Below are experts of layer 10 (counted from 0) of a mixture-of-experts language model. Rows are named router (the router's row for the expert), gate (a neuron's input weights, with its number), up (a neuron's input weights, with its number) and show model dimensions 0-39. Each number is 128 + 32 x the weight over its row's rms, rounded and kept within 0 to 255.
After each expert's rows: "gets" lists some tokens that make up at least twice as much of what it gets as of all text. This comes from a sample of Wikipedia text that the model never trained on. Tokens count by the router's weight.

# expert 31
router [181 136 126 155 104 157 127 115 101 169  95 119 131 149 147 130 118 125  99 162 169 127 111  98 134  90 109 152 171 121  43 150 180  91  80  99 193 141 153 155]
gate2 [132 144 188 107 118 185 168 122 133 135  99 146 124 141 156 124 136 155  88 141 171 111 161 108 149 113  80 104 142 156  88 120 175 154 162 176 138 238 112 180]
up2 [ 83 184 123 119 108 143 149  85 144 132  84 141  82 111 158 110 104 128  81 159 159 137 156 135 120 128  97 102 163 157 137 160 149 124 169 168 141 229 123 133]
gate3 [141 124 141 118 178 146 147 143 106 120 135 179 114  96 155 149 194 141  96 118 100  94 126 131  94 174 100 123 147 107 178  85  90 104 151 104 180 137  99 171]
up3 [164 142  97 108 127 143 173 103 131 107 131 167 109  78 137  96 133 164 132 118 149 132 152  89 143 134  83 109 130  81 163  77  88 149 133 107 148 153  84  82]
gets: ",", " and", ", and", " was", " were", " that"

# expert 15
router [140 153  68 108 115 154  79 107  70 137 128 145 123 148 110 140 146 134 138 169 138 147 123  88  86  88 107 129 144  47  92 139 135 143 116 132 154 137 152  68]
gate2 [127 201  98 146 119 165 137 133 135 140  98 134 150 120  88 118 121 134 123 123 117 181  32 100  49 152  73 124 115 112 129 133 180 113  97 156 119  98 180 137]
up2 [153  90 167 147  98 143 128 115 121 140 207 108  97 143 163 153 131  97 180 140 132  97 150 138 134  90 124 135 103 135  86 117  76  71 125 106 154 154 117 120]
gate3 [ 95 158 138 129 144 156  73 111  96 179 153  83 165 135 129 162 140 110 163 141 178 227 124 112  92 165 130 110 130 102 118 156 165 139  83 137 129 136 120 106]
up3 [ 92 117 102 144  89 116 165 111  93 154 104 130 139 105 160 132 165 139 132 157 202 147 164 105 111 161 117  95 184  99  92 127 108 127 152 118 115 176  98 119]
gets: " | ", ")", " on the", "),", " that", " in the"

# expert 17
router [128 147  69 133  88 141  97 115  58 125 112 161 153 151 132 129 175 108 126 172 151 145 122  97  94 135 110 150 140  50  82 117 119 124  61 153 147 122 148 104]
gate2 [103 133  94  75 146 172 101 131 127 171 108 173 134  73 132 102  96 111 171 188 139 147  86 133  96 108  59 152 120  84 106 143 184 101 105 116 193 172 120 128]
up2 [107 157 110 135 131 167 121 121 135  75 135 115 174 128 115 153 103 121 161 143 102  92 129 145 177 168 142  90  54 146 128 142  97 124 137 109 176  98 170 139]
gate3 [138 157 127 157 118 143  73 101 119 178 121  98  82 122 138 165 174 108 161 152 196 144 103 109 142 103 105 157 117 103  92 109 157  91 160 127 194 106 184  86]
up3 [142  63 106 154 158 119 139 142  81 158 127  88  55 117 105 124  70 183 103 134 115 117 150 192  79 180 125 122 169 112 164 162 127 109 129 109  79 147  82  67]
gets: " | ", "| ", ".", " (", " ", "–"

# expert 52
router [130 147  44 118  78 148  78  79  86 162 124 192 145 132 144 133 172 162 130 154 163 142 132  80  71 139 110 132 150  57  43 160 153 120 114 136 168 131 132  93]
gate2 [145 146 103 152 126 139 111  90 125 149 104  63  79  96 127 126 127 111  90 149 152 183  52  79 146 146  79 160 153 147  45 150 149 105 112  98 156 142 151 143]
up2 [150 135 122 140 134  75 108  78 105 187 116  92  89 105 132 124 107 145 154 126 178 144  57  28  84 141  93  69 144 122  57 117 133 105  97 115 129 127 132 102]
gate3 [123 194  77  98  81 161 128 132 136 128 135 151 164 126  87 128 102 115 131 158 163 217  56 140 139 161  79 124  70  58  83 168 110 114 133 132 160 158 145  96]
up3 [157 150  88 175 111 108  98 182 147 128 124 166 102  96  72 154 115 133 139 134 153 168 111 121 167 138  71 126  84 107  68 117 161 115 177  95 188 134 108 125]
gets: ")", " was", " is", ",", " were", " are"

# expert 16
router [146 151 134 157 111 117  36 101 111 128  95 202 134 153 122 133 126 111 141 144  99 120  91  79 101 150 133 153 103  87  89 120 145 120  63 160 148 144 129 110]
gate2 [166  97 101 144 160 146  96 111  65  95 154 152 149 104 171 135 109 177  69 151  85 120  65 138 135 126 143 170 103 138 111 168 116 162  92 147 125 168 174 135]
up2 [111 137 160 137 121 104 112 143 119 121 135  75  93 113  69 142 109 145 193 171 114 119 128 112  69  77 104 161 218 172 117 130 126  62 180 103 105 146  67 155]
gate3 [177 118 130 108 108 133 118 181 118 176  79  99 107 133  99  76 120 113  80  89 102 118  82 147 138 143 126 168  29 109  72 116 128 153 138  83 148  72  52 118]
up3 [113 194 157 147 104 105  99  77 182 104 109 172 145  60 154 122 112 135 188 109 160 125  89 153 170 116 146 154 136 124  43 131 113 102 159 123 149 133  92 176]
gets: "\n", ") | ", " (", ": ", " | ", "| "

# expert 20
router [116 125 151 123  92 134 145 121 114 164 132 108 144 134 113 111 147 165  99 158 164 145 100 161  95 128 132 140 174 131 104 124 160  92 125  97 140 139 184 147]
gate0 [116 124 159 147 138  90 145 139 178 127  65 180 141 209 118 138 122 155 108 137 121 127  49 122 122 146 105 116 113 135 104 140 183 126  99  69  46 166  90 182]
up0 [137 120 120  88  92  70 186 171  59  83 174 134 118 175 158 158 118 190 137  81 122 108  79  69  98  75 112 136 147 140 172 133 131 103 156 126 125 156 138 144]
gate1 [154  77 106 138  90 144 139 178 121 182 107 152  94 123 106 133 116 135 100 146  95 100 109 127  74 118  99 185 117 148 114 131  67 130 125  69  85 109 168 138]
up1 [121 139  89 120  81 150 102 150 147 134 154 142 151 139  94 167 115 189  79 128 169 137 142 147 103 132 159 178  90 101 157  83  98 116  92  74 130 152 154 122]
gets: " (", " ", " \"", ", ", " more", ", a"

# expert 63
router [132 175  48 103  90 123  89 118  37 149 138 150 165 133 123 131 148 128 132 163 149 151 120  96  72 144 114 145 151  64  77 119 133 124  75 100 142 132 164  93]
gate0 [128 151 118  82 184 123 122 192 109 116 106 115 134 133 104 107 118 134 139 169 100 122  44 157  82 109 114 148 127  67  94 152 156  62  49  91 155 111 152  95]
up0 [163 155 114 121 133 155  93 128 105 126 144 129 104 182 119 174 131 160 111 150 134  85  95  99 152 132 132 120 143 120 110 134 112 122 119  55 162 148 126 119]
gate1 [128 179 116 109 124 133  52 102 119 156 168  94  70 156 154 146 116  98  92 172 177 170 100 115  77  84  86 124 170 124  82 214 120 141  95 131 161  90 139 132]
up1 [ 70 137 100 131 133 154 154 133 132 148 147 104 131 140 130 161 142 127 163  94 101 146 167 196 133 111 142 141 148 110 123  97 137  74  89  92  66 136 148  63]
gets: " | ", " |", "| ", ",", " |  |", ")"